Below are experts of layer 6 (counted from 0) of a mixture-of-experts language model. Rows are named router (the router's row for the expert), up (a neuron's input weights, with its number) and show model dimensions 0-191. Each number is 50 + 12 x the weight over its row's rms, rounded and kept within 0 to 99.
Before each expert's rows: a language model's description of what the expert responds to. This comes from a sample of Wikipedia text that the model never trained on.

# expert 12
Year final digits. Last digits of years and other numbers (201'5', 193'8'), usually before a dash, comma or table pipe; also century.
router:58 50 51 54 38 30 59 51 51 35 28 48 66 40 48 73 70 54 65 78 61 47 45 52 36 47 31 54 53 72 54 35 52 51 56 55 74 58 49 62 72 68 34 56 61 16 39 46 37 61 54 60 63 60 43 50 44 67 32 57 55 34 50 40 62 48 25 33 42 41 57 69 57 46 53 33 73 48 68 41 50 42 51 35 33 51 31 67 54 43 67 67 51 52 67 51 49 36 56 48 30 42 40 51 25 83 34 42 45 43 64 40 50 58 56 57 63 65 41 48 41 37 48 47 46 52 70 76 54 45 34 45 38 46 56 45 52 56 53 29 44 45 49 33 43 61 29 59 44 39 43 25 48 43 42 40 41 46 33 35 59 54 36 52 42 52 41 61 66 41 31 50 50 55 56 45 37 49 42 26 80 54 47 51 48 46 45 45 37 52 53 59
up0:25 48 62 54 66 58 70 48 51 45 40 56 58 66 50 46 60 64 66 48 61 63 42 51 74 34 48 33 39 62 50 42 53 45 54 38 47 37 37 65 48 54 67 54 66 34 52 37 20 57 44 48 63 45 36 41 37 42 48 52 50 53 37 43 40 77 40 58 58 42 58 18 46 34 54 53 98 52 49 46 59 42 45 47 55 51 45 64 42 40 38 39 43 50 46 70 55 36 46 39 50 38 52 19 42 61 50 28 47 62 65 59 65 52 47 45 55 53 42 70 45 50 68 72 48 82 57 26 33 42 58 40 49 45 66 42 51 29 59 50 52 56 52 43 39 62 35 41 56 54 47 43 60 50 44 57 52 46 39 65 41 57 62 60 61 71 40 62 59 47 39 54 64 37 30 55 57 55 64 22 65 43 60 62 40 55 29 69 58 53 56 59
up1:38 41 57 64 65 39 51 57 62 51 63 23 35 50 38 51 50 58 50 62 69 36 50 53 67 43 57 51 38 46 40 40 24 37 58 56 57 55 32 47 49 59 44 42 47 36 53 33 65 52 54 42 49 49 49 46 50 63 57 38 65 36 55 33 36 65 54 36 39 53 48 39 50 37 58 46 50 54 43 38 53 46 73 38 38 52 55 77 46 41 38 46 72 48 75 47 46 68 68 64 28 29 46 60 65 40 50 39 47 41 53 25 56 53 56 59 55 69 62 50 58 58 59 54 52 39 36 74 59 72 43 47 47 35 47 37 49 52 54 40 11 57 45 45 48 61 67 48 70 43 72 46 59 50 79 58 65 50 41 66 35 43 43 60 55 25 37 68 59 54 73 51 49 66 27 48 48 40 48 45 48 39 59 71 53 55 31 42 24 50 74 53
up2:63 62 59 45 36 31 61 57 55 24 26 59 29 58 38 43 51 65 44 57 60 65 58 52 27 56 58 56 67 32 62 60 43 32 53 50 43 75 51 46 42 52 24 46 61 44 45 59 58 63 61 70 42 35 46 86 78 42 54 53 44 34 52 57 35 49 45 36 45 53 61 40 54 57 48 39 62 35 49 60 48 60 54 49 61 48 26 42 39 68 44 50 67 51 62 52 42 51 41 47 34 24 65 66 47 73 69 59 60 70 40 40 58 53 36 62 42 47 37 68 44 65 77 35 68 57 54 52 45 47 40 41 60 47 36 42 60 57 51 63 30 43 42 56 32 52 48 44 57 28 43 59 55 60 38 67 38 23 69 49 53 61 39 27 40 58 66 50 55 70 66 46 46 42 35 66 44 61 56 40 38 56 39 47 52 44 52 56 44 45 55 43

# expert 52
Month names, dollar sign. Month names before day numbers in dates and release lists, plus dollar signs before amounts, such as 'July' 4, 'October' 31, '$'54 million.
router:52 72 69 45 52 50 55 61 72 38 53 59 42 48 45 41 77 51 87 63 55 62 64 25 56 54 59 22 69 42 48 37 44 49 49 46 65 65 43 46 57 65 40 34 64 31 43 48 64 41 72 49 62 53 47 37 65 53 58 57 55 34 67 42 57 27 40 44 46 51 48 59 53 52 56 43 85 55 51 38 55 46 44 36 42 51 35 72 17 38 51 60 46 25 64 43 44 31 60 48 55 64 50 48 53 58 52 30 64 44 48 39 62 70 37 64 51 68 53 49 33 55 59 60 48 54 51 61 59 43 34 20 34 49 63 53 56 45 62 35 55 43 41 37 44 59 27 43 67 50 68 62 56 43 60 56 29 64 47 49 31 42 30 44 50 46 57 44 72 56 63 43 49 52 60 28 48 44 36 48 66 52 50 63 49 45 45 38 52 50 52 56
up1:48 73 62 44 44 65 60 28 48 65 21 49 36 64 78 63 48 63 49 47 46 34 51 42 54 46 69 48 54 46 58 48 52 44 66 17 43 61 57 41 59 46 42 58 72 33 55 68 49 27 52 54 45 47 61 42 47 65 48 52 59 59 68 57 55 51 52 52 46 63 68 68 60 67 53 58 60 37 45 57 58 56 40 48 45 48 46 55 43 20 64 38 56 65 50 23 57 56 42 52 47 30 36 42 53 64 46 32 28 36 54 62 53 44 47 62 60 42 59 58 65 53 57 25 50 40 69 58 70 47 38 36 50 28 40 40 81 38 36 48 49 43 40 44 67 59 46 58 41 57 40 44 55 11 54 47 50 45 57 57 60 55 31 40 53 69 57 55 53 44 57 52 60 61 62 63 65 52 64 40 48 35 48 69 50 63 60 67 23 31 42 49
up2:62 60 63 23 54 37 67 38 45 44 52 45 60 32 38 47 60 46 49 38 73 57 34 66 63 64 31 31 70 52 59 35 66 51 73 36 45 46 49 64 55 58 59 51 48 51 66 35 71 59 46 66 41 54 54 58 60 48 47 55 52 41 41 38 49 41 44 59 54 47 45 50 65 63 59 37 57 47 41 36 50 46 47 56 56 43 23 59 60 81 59 37 42 58 47 38 66 38 49 28 58 47 61 45 37 56 33 31 47 58 71 56 38 56 48 54 41 46 40 52 43 66 53 48 21 75 56 38 45 57 48 58 35 45 58 54 45 53 36 65 38 60 42 44 56 47 64 51 69 48 49 32 49 51 55 49 51 56 43 57 81 61 55 73 68 36 58 69 65 50 58 67 64 40 47 54 40 55 42 49 60 36 36 54 51 34 13 12 44 67 49 54
up3:54 68 63 59 27 53 75 60 22 39 54 64 49 27 41 56 41 60 44 48 55 61 35 40 37 41 42 49 53 21 55 56 47 40 44 51 62 75 48 59 45 57 37 18 72 36 72 74 43 40 50 55 36 46 50 19 52 37 40 44 48 59 56 58 69 45 36 52 45 47 58 45 58 50 61 61 57 64 50 33 45 64 47 48 25 56 58 22 42 75 70 35 75 59 50 54 59 50 50 45 48 65 52 58 49 56 60 45 37 57 65 47 39 42 64 47 58 42 55 53 61 63 56 51 55 36 70 44 43 54 54 39 26 71 51 48 47 56 57 36 56 30 41 56 76 80 46 41 49 47 51 32 34 48 39 63 32 57 38 39 61 55 49 60 39 56 68 47 48 39 56 52 63 63 57 64 66 28 55 39 50 32 54 57 45 56 43 44 43 40 54 61

# expert 16
Word-initial capital pieces. First piece of capitalized words, mostly single capital letters or short pieces after a line break, bracket or prefix, such as Mac'K'ay, 'L'arne, 'F'eatures.
router:66 55 64 61 39 35 51 66 56 46 23 41 54 45 46 38 52 73 50 61 71 34 41 27 43 43 69 42 28 46 75 33 41 62 55 44 62 66 63 54 65 75 56 42 57 41 58 48 42 32 61 61 57 50 53 38 59 59 26 51 74 28 64 28 51 50 40 55 35 57 62 54 63 23 62 31 54 56 41 41 70 48 51 28 45 36 46 57 40 55 62 62 47 37 50 44 43 54 44 55 64 40 36 58 40 50 52 39 50 39 58 49 54 53 32 43 50 47 50 46 47 50 55 65 43 60 57 68 54 46 35 35 44 36 42 34 53 51 57 55 40 25 42 56 47 67 39 72 54 57 53 51 54 36 71 52 47 60 35 60 44 37 45 28 46 36 45 64 83 49 56 28 55 44 49 20 60 52 43 40 67 55 42 35 34 59 28 53 50 65 57 62
up0:61 43 48 34 35 30 35 27 62 34 42 59 41 45 52 61 63 41 70 51 62 59 28 33 46 42 43 49 54 58 46 46 51 51 37 58 46 53 39 45 74 71 54 55 49 63 62 46 54 24 56 57 37 65 63 43 69 65 47 24 58 35 36 45 47 42 52 41 30 50 46 54 38 45 44 67 55 66 42 36 62 37 34 52 40 54 48 66 45 51 48 48 62 58 51 32 48 39 46 57 47 46 59 42 59 49 39 35 59 50 61 60 66 39 43 39 35 48 35 55 64 51 56 38 49 39 40 69 55 62 27 51 35 50 25 64 72 58 56 53 58 42 52 62 41 48 64 67 49 47 56 45 34 42 43 72 61 35 35 54 50 39 56 59 66 43 40 45 74 47 27 39 44 35 72 48 55 50 28 62 48 58 77 68 13 33 69 44 69 47 71 46
up1:41 55 63 19 32 33 61 52 40 18 34 48 53 41 58 49 57 60 54 51 44 58 64 52 53 55 54 31 32 55 65 59 69 50 55 50 49 51 48 64 47 73 50 71 55 39 32 34 60 35 47 70 55 32 23 57 44 51 42 56 57 40 52 62 53 21 46 35 30 55 57 40 37 85 58 38 52 42 66 37 35 34 37 57 64 28 45 39 46 60 68 50 59 50 63 50 37 48 49 74 50 38 49 59 43 49 43 49 57 34 57 60 42 70 41 53 55 36 41 61 34 68 51 53 50 70 66 62 55 39 41 31 50 48 43 63 59 48 74 50 40 68 51 71 74 61 59 49 58 53 39 54 60 51 56 45 54 61 62 44 62 62 37 54 30 36 52 58 60 58 50 51 48 70 57 55 45 55 65 54 50 43 52 59 12 64 49 66 39 53 57 51
up2:58 65 49 58 65 58 32 43 61 52 63 48 59 53 48 50 64 68 33 61 58 55 52 63 75 39 38 52 33 42 55 35 66 40 32 61 45 76 38 52 53 48 62 54 54 43 65 20 27 51 57 46 45 47 44 30 62 25 68 58 66 54 39 39 55 33 36 28 46 46 49 52 38 37 42 48 77 57 40 52 39 51 48 51 49 47 53 56 58 68 70 43 41 43 50 56 41 53 63 40 60 50 67 55 67 46 47 46 53 40 50 25 58 51 37 52 68 55 46 65 24 58 78 43 46 61 62 29 51 56 49 63 38 44 62 36 59 49 78 54 61 37 40 51 62 59 57 34 33 39 58 53 65 68 36 38 59 52 63 55 33 84 43 34 56 22 52 50 59 62 72 57 58 44 49 55 35 46 38 39 52 36 37 47 40 36 39 60 52 64 40 56

# expert 21
Mid-word pieces and digits. Short syllable pieces inside foreign names and words, plus digits in coordinates and figures, such as Uz-be-k, Gó-me-z, 44.5.
router:65 71 59 33 54 45 52 66 47 60 29 58 48 39 66 51 57 44 62 76 60 28 41 45 41 35 43 73 33 54 80 33 36 36 48 30 65 65 61 70 66 58 55 29 62 36 49 38 42 44 72 44 53 27 42 25 68 49 23 65 54 38 58 41 59 47 47 41 36 48 53 50 54 48 48 52 52 33 67 38 43 41 35 33 52 47 60 60 26 60 49 51 43 45 63 54 63 68 55 27 46 39 13 57 50 48 32 39 35 47 60 61 60 47 28 55 67 66 52 56 71 50 48 64 51 51 47 46 65 63 39 54 36 49 44 41 46 54 44 49 51 63 55 40 39 57 54 69 62 51 52 50 49 47 60 70 51 54 52 42 54 36 54 49 48 28 61 46 71 63 41 43 34 48 43 52 31 65 53 41 65 64 44 53 50 65 48 38 61 45 45 75
up0:45 63 52 48 39 37 55 50 56 49 53 51 22 51 55 53 66 44 51 50 43 59 50 47 43 48 83 63 38 66 67 47 45 51 51 49 41 42 45 39 45 53 55 46 51 56 51 48 46 59 50 55 70 53 51 55 53 29 64 65 53 44 74 58 54 54 44 54 50 69 31 31 55 41 60 59 57 38 59 32 43 63 36 47 49 41 37 42 20 53 52 51 33 30 61 27 28 60 62 43 46 34 55 36 57 60 34 49 13 71 39 33 32 53 42 55 62 39 52 51 59 20 41 33 62 66 57 91 49 71 48 35 44 58 66 43 42 35 50 30 61 49 45 63 41 53 44 44 58 46 65 42 53 48 60 52 37 46 26 65 78 74 44 47 65 42 44 39 51 42 47 40 40 51 44 34 61 54 43 64 50 61 32 44 33 42 33 58 43 38 64 41
up1:55 42 62 46 30 39 43 49 63 53 46 39 74 43 55 51 47 55 48 48 61 32 52 35 60 53 68 51 44 50 21 57 67 51 24 57 55 72 49 60 60 63 56 33 50 60 47 79 57 51 36 30 41 52 42 73 47 46 42 61 27 42 41 49 44 45 52 35 49 57 65 40 36 29 62 32 61 66 57 56 61 34 46 40 36 43 51 45 29 67 43 52 41 42 50 63 56 51 60 46 68 71 62 47 34 57 56 44 62 52 55 38 64 49 75 52 54 57 41 78 41 35 47 43 55 43 51 58 44 42 72 52 38 37 39 34 57 54 42 41 70 24 56 59 41 49 57 67 53 32 53 61 85 37 48 69 54 46 60 58 59 62 61 64 72 61 45 41 73 38 40 54 67 55 65 40 58 35 56 37 67 34 42 70 45 39 39 53 38 47 40 60
up2:60 58 52 54 51 40 50 60 42 58 32 49 32 45 68 56 74 36 43 43 54 62 28 51 41 64 61 24 52 54 51 37 45 45 63 39 62 44 54 46 57 62 40 59 49 45 45 38 39 34 62 56 48 77 49 48 42 52 57 50 37 45 48 51 76 37 45 62 45 55 48 73 39 61 39 26 40 53 60 54 56 77 48 47 57 40 45 49 43 52 58 57 56 53 80 55 58 47 60 69 71 46 50 66 41 46 59 47 43 60 47 52 43 54 25 48 44 27 51 77 68 49 28 64 62 59 69 60 51 00 42 50 62 62 53 33 30 31 39 42 46 39 63 48 51 58 26 56 63 45 58 41 52 27 56 55 67 58 51 51 49 62 46 23 45 50 56 61 59 53 52 43 67 40 66 33 57 52 47 59 55 36 33 49 69 44 46 62 32 41 46 42

# expert 26
Section headings, taxonomy fields. Wiki heading markers == and ===, heading words like History or Career statistics, and taxonobox or infobox fields like Clade and Conservation status.
router:77 45 64 42 42 33 61 49 64 47 40 35 42 42 41 49 55 64 75 68 46 34 44 42 49 49 46 45 48 51 61 45 35 66 53 62 72 73 56 58 71 65 35 65 62 05 58 69 49 49 57 41 59 42 47 46 50 58 36 60 40 28 56 47 68 49 27 63 36 41 36 69 45 52 56 62 44 55 50 54 48 40 61 40 40 62 38 67 40 63 61 55 35 64 62 67 28 46 53 60 46 41 33 36 47 59 58 45 30 52 42 45 57 43 59 63 53 50 48 64 53 27 73 44 47 55 48 59 37 40 58 48 38 54 55 36 62 37 53 48 49 42 38 60 53 74 52 52 34 39 41 32 37 35 42 50 34 35 44 35 49 45 43 56 48 24 37 69 87 41 48 37 41 56 58 42 38 56 48 30 68 49 55 72 45 43 49 49 51 47 61 41
up1:61 44 56 70 58 45 54 49 69 55 50 39 57 35 45 47 44 53 35 43 45 65 65 54 48 36 59 47 49 70 41 46 52 45 68 53 67 64 48 47 56 68 45 50 58 09 48 54 46 36 69 59 60 21 57 46 43 45 57 27 55 35 59 44 66 64 32 36 66 60 38 44 54 40 54 54 66 43 72 54 51 30 73 50 38 59 59 52 34 57 87 70 68 33 32 46 42 82 37 47 57 46 59 31 64 50 76 35 49 29 46 39 62 52 51 45 80 44 51 54 56 46 73 69 60 44 59 59 53 58 48 52 38 31 62 52 46 54 28 55 43 54 39 64 40 54 59 50 67 48 43 61 66 70 60 44 53 43 58 46 49 49 59 62 52 49 37 23 57 28 58 39 36 43 39 53 58 59 44 48 44 40 56 55 66 38 53 50 47 44 47 51
up2:40 49 77 64 75 54 50 70 66 39 50 42 33 65 53 63 56 42 36 62 64 44 40 47 55 49 62 50 54 31 46 47 36 67 69 57 43 54 53 53 48 55 51 53 38 46 44 78 37 38 52 48 63 51 45 53 41 81 59 21 71 37 63 50 32 45 41 47 57 38 48 72 53 49 25 36 55 67 52 52 76 50 61 48 56 60 50 74 48 46 28 64 76 28 66 53 49 27 45 32 45 48 54 29 40 42 53 38 54 58 55 44 59 38 59 53 42 48 46 36 37 72 69 47 69 47 53 41 76 47 60 57 53 40 43 46 50 44 59 40 56 22 38 45 59 61 53 55 65 46 47 45 49 68 78 57 52 44 50 54 52 46 55 55 59 42 42 52 71 37 33 47 47 59 64 48 38 60 20 59 51 49 28 46 45 42 53 35 34 37 38 53
up3:58 36 54 54 55 46 53 53 39 53 61 37 32 49 28 50 45 51 50 70 64 54 64 56 71 50 13 66 64 25 42 53 57 50 70 53 52 66 56 45 65 51 55 48 49 40 40 65 63 37 59 45 36 47 46 61 49 66 42 73 72 31 52 42 43 39 48 68 37 45 47 82 52 76 37 62 47 44 64 44 51 36 44 35 68 74 42 50 42 45 54 64 63 39 48 50 43 29 21 58 33 64 41 38 34 66 86 63 56 34 48 55 58 61 39 64 25 58 41 44 45 49 55 49 52 46 46 49 73 58 53 50 38 46 64 54 70 74 44 39 55 67 45 57 41 46 66 48 66 29 46 51 57 56 48 78 47 46 57 52 56 50 45 63 55 34 50 63 54 58 29 59 24 49 46 54 39 43 41 49 55 53 47 48 33 55 46 43 38 51 46 56

# expert 30
Capital initial letters. Single capital letters or short letter chunks starting a name or abbreviation, as in S-atoru, W-u-Tang, J-en, and St.
router:77 50 51 55 26 30 49 70 56 32 50 39 58 42 40 45 47 55 64 73 58 41 45 26 43 30 50 46 45 46 54 52 57 61 46 60 53 53 66 56 67 64 51 57 71 47 42 71 38 55 56 70 58 63 48 43 54 58 43 46 49 23 70 44 46 48 45 48 40 37 59 57 82 50 57 41 67 53 34 58 66 40 61 33 54 25 37 56 30 51 47 73 45 42 55 44 56 56 45 60 34 41 50 46 49 54 60 42 61 46 66 31 62 42 34 47 37 61 59 45 46 45 66 77 55 67 37 64 51 36 37 31 33 43 45 24 52 56 52 70 53 33 56 44 41 54 50 53 73 41 47 39 46 52 48 61 49 60 44 41 47 42 48 34 52 37 57 71 97 63 51 25 66 62 45 40 48 47 39 40 56 51 51 52 34 58 36 38 53 52 56 68
up1:53 47 51 47 43 62 58 40 51 38 44 48 67 49 68 37 59 60 64 58 59 40 66 44 43 45 44 39 80 36 44 44 72 44 41 65 57 47 55 53 66 55 56 20 32 37 45 58 57 25 44 36 36 39 51 45 50 55 33 53 49 46 61 48 57 28 47 52 67 64 50 43 62 48 50 59 76 62 82 59 29 32 56 52 52 63 42 43 45 62 50 33 52 86 55 30 87 52 56 48 52 50 55 61 31 61 71 45 33 45 68 57 51 42 47 19 56 33 55 59 64 68 63 49 63 50 46 47 47 66 56 46 58 52 58 56 53 52 63 48 58 62 48 37 42 46 53 39 47 46 40 54 55 52 65 70 72 31 39 64 49 31 44 45 60 56 39 59 49 31 52 54 48 60 45 51 55 48 65 74 53 46 49 47 62 41 60 39 18 69 30 52
up2:46 49 55 53 51 52 51 30 45 44 52 40 35 22 54 26 62 43 60 42 44 61 63 38 28 45 46 49 43 56 56 40 63 61 51 55 56 49 53 78 60 48 54 59 62 57 60 58 73 42 51 67 61 37 34 55 59 76 49 36 48 50 43 41 61 61 54 44 43 46 59 70 65 45 52 60 53 57 63 40 44 44 39 62 53 33 48 58 49 44 55 56 39 39 49 55 64 57 69 58 49 44 41 44 26 66 66 38 14 41 24 00 71 39 49 60 55 53 21 50 60 48 60 56 63 48 63 58 49 40 50 40 34 80 40 35 52 50 53 44 56 41 22 61 32 38 41 61 65 52 58 56 34 59 59 62 47 55 46 47 46 60 48 53 39 55 76 39 59 45 41 36 62 77 58 51 47 53 29 47 64 54 49 52 44 66 62 43 57 44 57 49
up3:37 57 57 57 55 38 68 66 58 21 60 67 40 43 59 44 37 61 55 50 65 60 35 77 56 48 48 51 47 55 59 27 24 61 42 60 53 50 53 57 46 58 50 42 36 47 66 24 54 47 55 58 68 31 64 69 35 39 31 52 80 51 66 62 56 58 46 44 36 54 58 67 49 65 57 37 47 39 59 47 34 40 71 62 42 58 36 45 49 67 35 70 57 62 62 58 57 41 36 34 39 29 65 43 53 52 39 53 39 44 74 48 62 56 43 70 39 27 48 68 60 47 54 38 53 55 54 59 30 44 60 39 62 56 41 63 52 63 66 43 51 40 70 42 65 75 56 51 56 58 44 46 54 55 27 65 44 44 33 37 32 42 57 57 31 48 39 61 60 50 53 44 28 50 56 67 26 54 36 42 53 58 34 48 36 43 46 66 66 44 34 45

# expert 31
Coordinates, ch pieces, separators. Invisible marks in coordinate strings like 39°15′N 20°47′E, ch pieces inside names (Mac-h-t, poly-ch-rome), and spaces and dashes before dates and numbers.
router:53 57 66 46 48 25 59 51 54 39 48 48 58 36 50 46 59 48 52 64 56 48 30 31 44 25 56 51 69 42 60 49 41 66 50 40 53 54 52 46 60 71 57 49 48 39 33 53 35 77 75 65 59 57 60 70 75 68 53 52 48 44 58 26 43 39 40 51 34 53 63 51 46 39 62 43 77 46 38 48 40 43 41 47 40 49 50 44 32 48 72 52 46 68 62 52 55 58 63 47 43 35 32 39 35 59 71 17 44 53 67 39 55 47 38 68 58 56 41 46 23 17 66 49 53 60 52 53 46 49 39 42 40 43 48 27 71 43 67 25 62 49 67 50 37 49 45 48 51 44 37 49 51 42 52 45 63 51 46 62 40 41 43 31 50 46 64 45 74 59 49 42 54 44 53 61 39 52 55 34 75 50 38 64 22 51 44 33 43 76 57 39
up1:51 60 63 37 40 57 55 37 52 38 46 54 60 69 64 29 55 34 49 61 38 50 37 24 63 51 53 54 37 43 73 51 51 43 55 48 46 52 55 43 56 62 37 62 59 49 32 20 53 42 53 66 60 54 43 49 81 77 44 33 55 37 54 40 51 41 22 49 31 51 50 77 60 57 51 45 76 28 48 29 56 32 51 51 55 36 36 51 60 55 50 57 58 45 68 46 85 60 38 60 52 61 40 44 54 60 47 44 53 59 42 49 51 49 65 58 55 61 53 52 76 33 60 61 27 22 41 56 57 55 43 51 43 36 37 68 49 49 59 41 27 73 52 52 72 22 60 49 65 37 59 43 51 55 41 58 64 37 62 58 44 64 64 57 50 49 45 51 52 60 47 73 48 39 44 33 33 58 53 48 41 50 46 30 61 38 41 61 70 61 54 45
up2:62 57 66 44 45 39 67 36 55 33 33 62 59 43 60 68 53 56 56 48 70 51 47 48 74 34 35 33 56 57 55 48 55 46 33 50 45 45 59 60 63 46 27 46 52 47 43 38 53 56 59 50 55 42 53 54 56 51 52 63 45 44 42 75 65 65 44 59 67 48 59 57 48 44 56 65 48 58 43 48 62 57 59 60 41 33 27 52 56 78 56 49 68 58 57 47 55 54 43 56 52 27 56 59 47 68 72 16 47 30 60 52 62 42 53 25 68 68 59 57 75 58 60 50 60 39 57 45 36 45 54 73 48 32 46 43 48 54 57 37 57 54 64 43 49 49 38 45 51 54 49 58 81 29 54 35 37 57 55 38 72 33 46 47 43 11 38 55 50 80 67 41 53 76 31 59 63 56 59 44 67 50 54 50 53 46 50 31 47 75 60 49
up3:55 46 71 66 49 63 36 56 49 63 58 46 56 59 51 70 65 72 51 53 70 61 73 38 48 38 19 70 35 52 53 61 41 64 45 45 52 50 41 53 47 45 65 66 46 71 61 51 60 60 57 53 46 47 57 51 61 72 36 39 43 53 59 41 45 34 53 66 70 50 51 74 59 34 39 05 51 54 31 62 57 59 49 37 49 41 56 68 49 56 47 47 56 59 66 64 50 29 25 46 49 40 65 62 41 51 74 25 44 54 32 67 54 44 40 61 57 50 35 48 48 37 43 43 48 54 60 42 42 24 48 48 33 36 56 55 55 58 55 51 49 58 63 54 30 47 26 54 50 71 82 49 57 61 58 58 49 33 29 43 46 65 41 34 48 56 66 29 57 58 77 46 58 59 42 51 57 63 40 58 62 48 51 49 52 50 54 55 65 52 43 57

# expert 51
Digits and rare letters. Digits in scores, years and table cells, and rare pieces like q, Q, ñ, ant inside names, such as Li Keqiang, Guantanamo.
router:51 62 69 46 58 43 68 50 60 24 47 33 44 35 43 61 47 53 47 78 51 42 50 24 52 36 53 54 53 59 58 40 38 65 61 52 64 53 69 54 79 54 34 55 65 48 65 55 58 37 58 58 57 60 47 47 57 55 44 49 55 44 70 27 48 38 35 38 36 72 54 45 61 53 56 41 73 55 59 45 44 48 43 24 66 37 43 79 30 40 66 56 59 61 64 33 53 49 45 50 47 27 63 51 43 70 56 23 49 48 49 55 60 57 45 64 69 38 49 52 37 48 36 49 44 36 55 51 64 30 56 46 44 45 57 52 65 44 64 46 31 46 59 51 57 41 43 68 53 48 58 52 68 37 66 57 46 22 25 43 40 25 47 44 58 36 67 39 71 45 25 55 69 60 41 36 43 46 50 35 61 49 39 41 27 49 43 38 35 36 43 59
up0:52 54 41 36 57 24 48 67 44 55 59 39 47 43 60 50 44 41 62 67 60 44 77 39 49 50 27 30 42 51 48 44 55 45 52 65 68 46 40 40 28 47 55 33 41 46 16 36 69 36 47 46 52 71 58 59 39 49 67 38 54 33 36 46 77 68 57 61 36 55 47 35 75 61 44 67 47 42 45 71 61 59 30 53 47 58 36 43 51 47 41 32 33 42 43 28 46 44 68 51 65 50 44 51 49 68 51 27 67 57 43 47 46 76 54 34 41 49 63 43 46 62 59 28 75 51 51 55 52 56 52 47 54 66 52 43 63 70 31 46 60 39 64 35 45 53 48 47 53 58 39 50 54 60 46 52 59 45 59 58 44 42 55 53 56 67 56 57 65 54 49 62 47 56 36 45 59 80 65 50 68 56 66 24 38 30 46 45 69 65 58 68
up1:36 39 65 50 45 39 57 47 44 53 46 37 44 37 51 31 56 60 72 60 48 41 50 51 42 55 46 65 47 46 57 53 43 35 48 32 55 57 40 21 59 50 22 54 59 52 43 35 61 19 54 42 31 58 34 43 50 41 39 39 51 53 65 57 94 53 47 69 48 45 26 49 46 47 51 58 63 33 39 36 40 32 43 35 53 64 37 41 41 64 40 61 36 66 50 40 70 35 49 60 54 30 55 43 53 65 49 52 60 44 54 73 26 53 62 49 19 47 54 42 31 28 51 65 49 43 48 71 57 37 65 34 45 38 53 40 49 63 61 58 44 68 42 61 57 51 18 49 65 44 52 61 57 62 56 38 59 52 41 52 52 49 59 34 33 52 49 60 51 47 57 43 60 64 62 48 78 50 53 52 75 39 33 53 45 35 54 63 70 45 56 55
up2:50 72 52 32 61 44 63 60 43 42 57 30 57 64 25 69 63 56 40 72 24 71 53 49 67 49 38 55 55 53 41 57 37 52 48 59 70 45 43 72 53 46 46 60 78 44 36 65 23 50 51 47 48 57 47 36 60 48 31 54 67 46 54 53 47 27 57 48 24 59 37 40 69 42 74 37 55 64 63 27 47 47 59 37 54 49 49 65 52 33 33 41 51 47 79 48 76 46 32 50 62 46 36 65 52 49 43 55 50 57 54 42 65 46 54 68 46 57 34 67 50 52 53 58 63 47 72 57 49 43 41 46 47 46 68 47 50 61 62 30 55 61 54 67 53 59 49 34 41 28 64 73 15 48 42 29 35 49 39 61 38 57 31 53 52 52 55 55 48 55 45 56 72 60 40 54 34 51 52 57 56 55 53 54 52 65 39 29 48 54 47 53

# expert 2
Line breaks after entries. Line breaks ending infobox fields, list items, table rows and paragraphs, plus sentence-final periods like ". or ). before a new line.
router:52 43 61 51 48 40 73 54 59 43 37 36 50 48 51 43 57 58 46 57 67 57 51 36 39 24 37 42 30 50 50 36 50 50 77 31 76 48 40 36 64 74 37 38 80 18 45 49 49 58 80 63 63 46 32 53 53 46 43 46 44 46 70 37 66 46 20 47 37 37 46 57 54 36 42 36 74 35 39 37 50 41 46 43 48 44 44 54 23 38 50 56 38 61 70 45 43 38 43 56 47 36 58 53 43 52 41 37 53 54 62 46 58 54 35 46 69 56 34 51 48 49 68 60 67 59 37 63 55 54 37 38 42 42 44 32 59 64 59 30 61 40 68 43 48 46 44 61 57 39 54 37 55 32 44 57 47 33 50 46 52 49 50 45 46 35 61 53 45 66 52 19 57 62 45 43 49 69 40 39 78 65 27 63 43 44 41 49 53 52 63 64
up0:47 52 57 49 58 46 52 54 54 53 58 39 46 65 32 49 63 53 56 57 57 20 50 47 69 50 22 41 63 88 64 56 36 40 49 49 28 35 59 65 46 50 68 61 36 37 56 46 40 57 59 53 42 21 65 49 40 61 40 49 58 60 45 53 67 71 53 63 45 65 35 44 42 45 51 58 67 69 46 44 71 57 46 43 40 48 55 55 45 60 53 44 31 60 47 57 51 46 50 35 37 41 69 56 59 69 49 21 54 39 50 56 52 56 61 52 34 45 46 51 52 55 52 31 50 54 56 44 56 28 46 31 47 52 54 43 40 35 22 34 31 30 52 46 81 65 58 36 36 63 56 69 66 54 58 56 69 47 35 38 51 45 50 12 52 65 50 44 51 50 50 37 41 40 47 33 26 64 64 50 59 32 78 35 53 62 51 50 50 40 50 50
up1:58 47 48 69 49 44 40 50 36 47 67 52 54 63 28 48 74 67 44 54 66 59 48 46 50 41 70 64 45 59 52 51 36 68 53 34 39 34 42 49 53 63 53 45 41 36 69 23 50 38 48 29 57 50 40 62 41 66 67 51 41 39 49 47 73 42 25 65 31 18 45 76 46 54 44 43 55 50 49 41 66 45 63 30 52 60 55 59 50 37 38 60 60 64 45 42 52 32 39 41 49 47 64 65 50 61 47 26 47 72 23 46 72 46 64 46 55 54 34 40 37 54 46 44 57 51 43 66 55 43 66 44 59 36 51 42 36 70 62 36 31 38 52 43 50 57 40 42 43 16 48 63 43 48 52 43 34 44 47 48 26 53 39 47 52 82 54 55 57 44 66 36 46 57 72 32 30 35 51 44 62 66 67 51 61 58 44 43 57 48 49 44
up2:27 53 57 51 57 28 43 36 37 42 61 49 47 53 26 71 58 59 65 61 70 51 66 36 53 60 43 74 50 58 49 39 67 54 49 39 51 46 36 62 48 54 45 43 38 61 52 35 69 57 60 43 56 66 42 37 87 60 51 57 38 53 53 53 53 70 37 65 52 57 58 63 52 49 48 46 52 69 43 62 58 51 60 42 59 57 44 56 40 66 65 66 54 64 38 56 52 34 37 43 50 46 56 72 53 62 49 38 57 53 54 54 79 52 62 62 62 53 49 55 46 60 40 42 64 66 10 43 57 33 30 42 60 44 43 31 57 53 55 56 43 37 57 50 35 54 56 42 52 38 28 50 59 55 50 47 28 47 58 47 56 29 24 59 43 71 57 64 48 24 68 35 52 70 42 57 38 39 55 50 53 57 64 45 37 59 26 34 80 65 60 59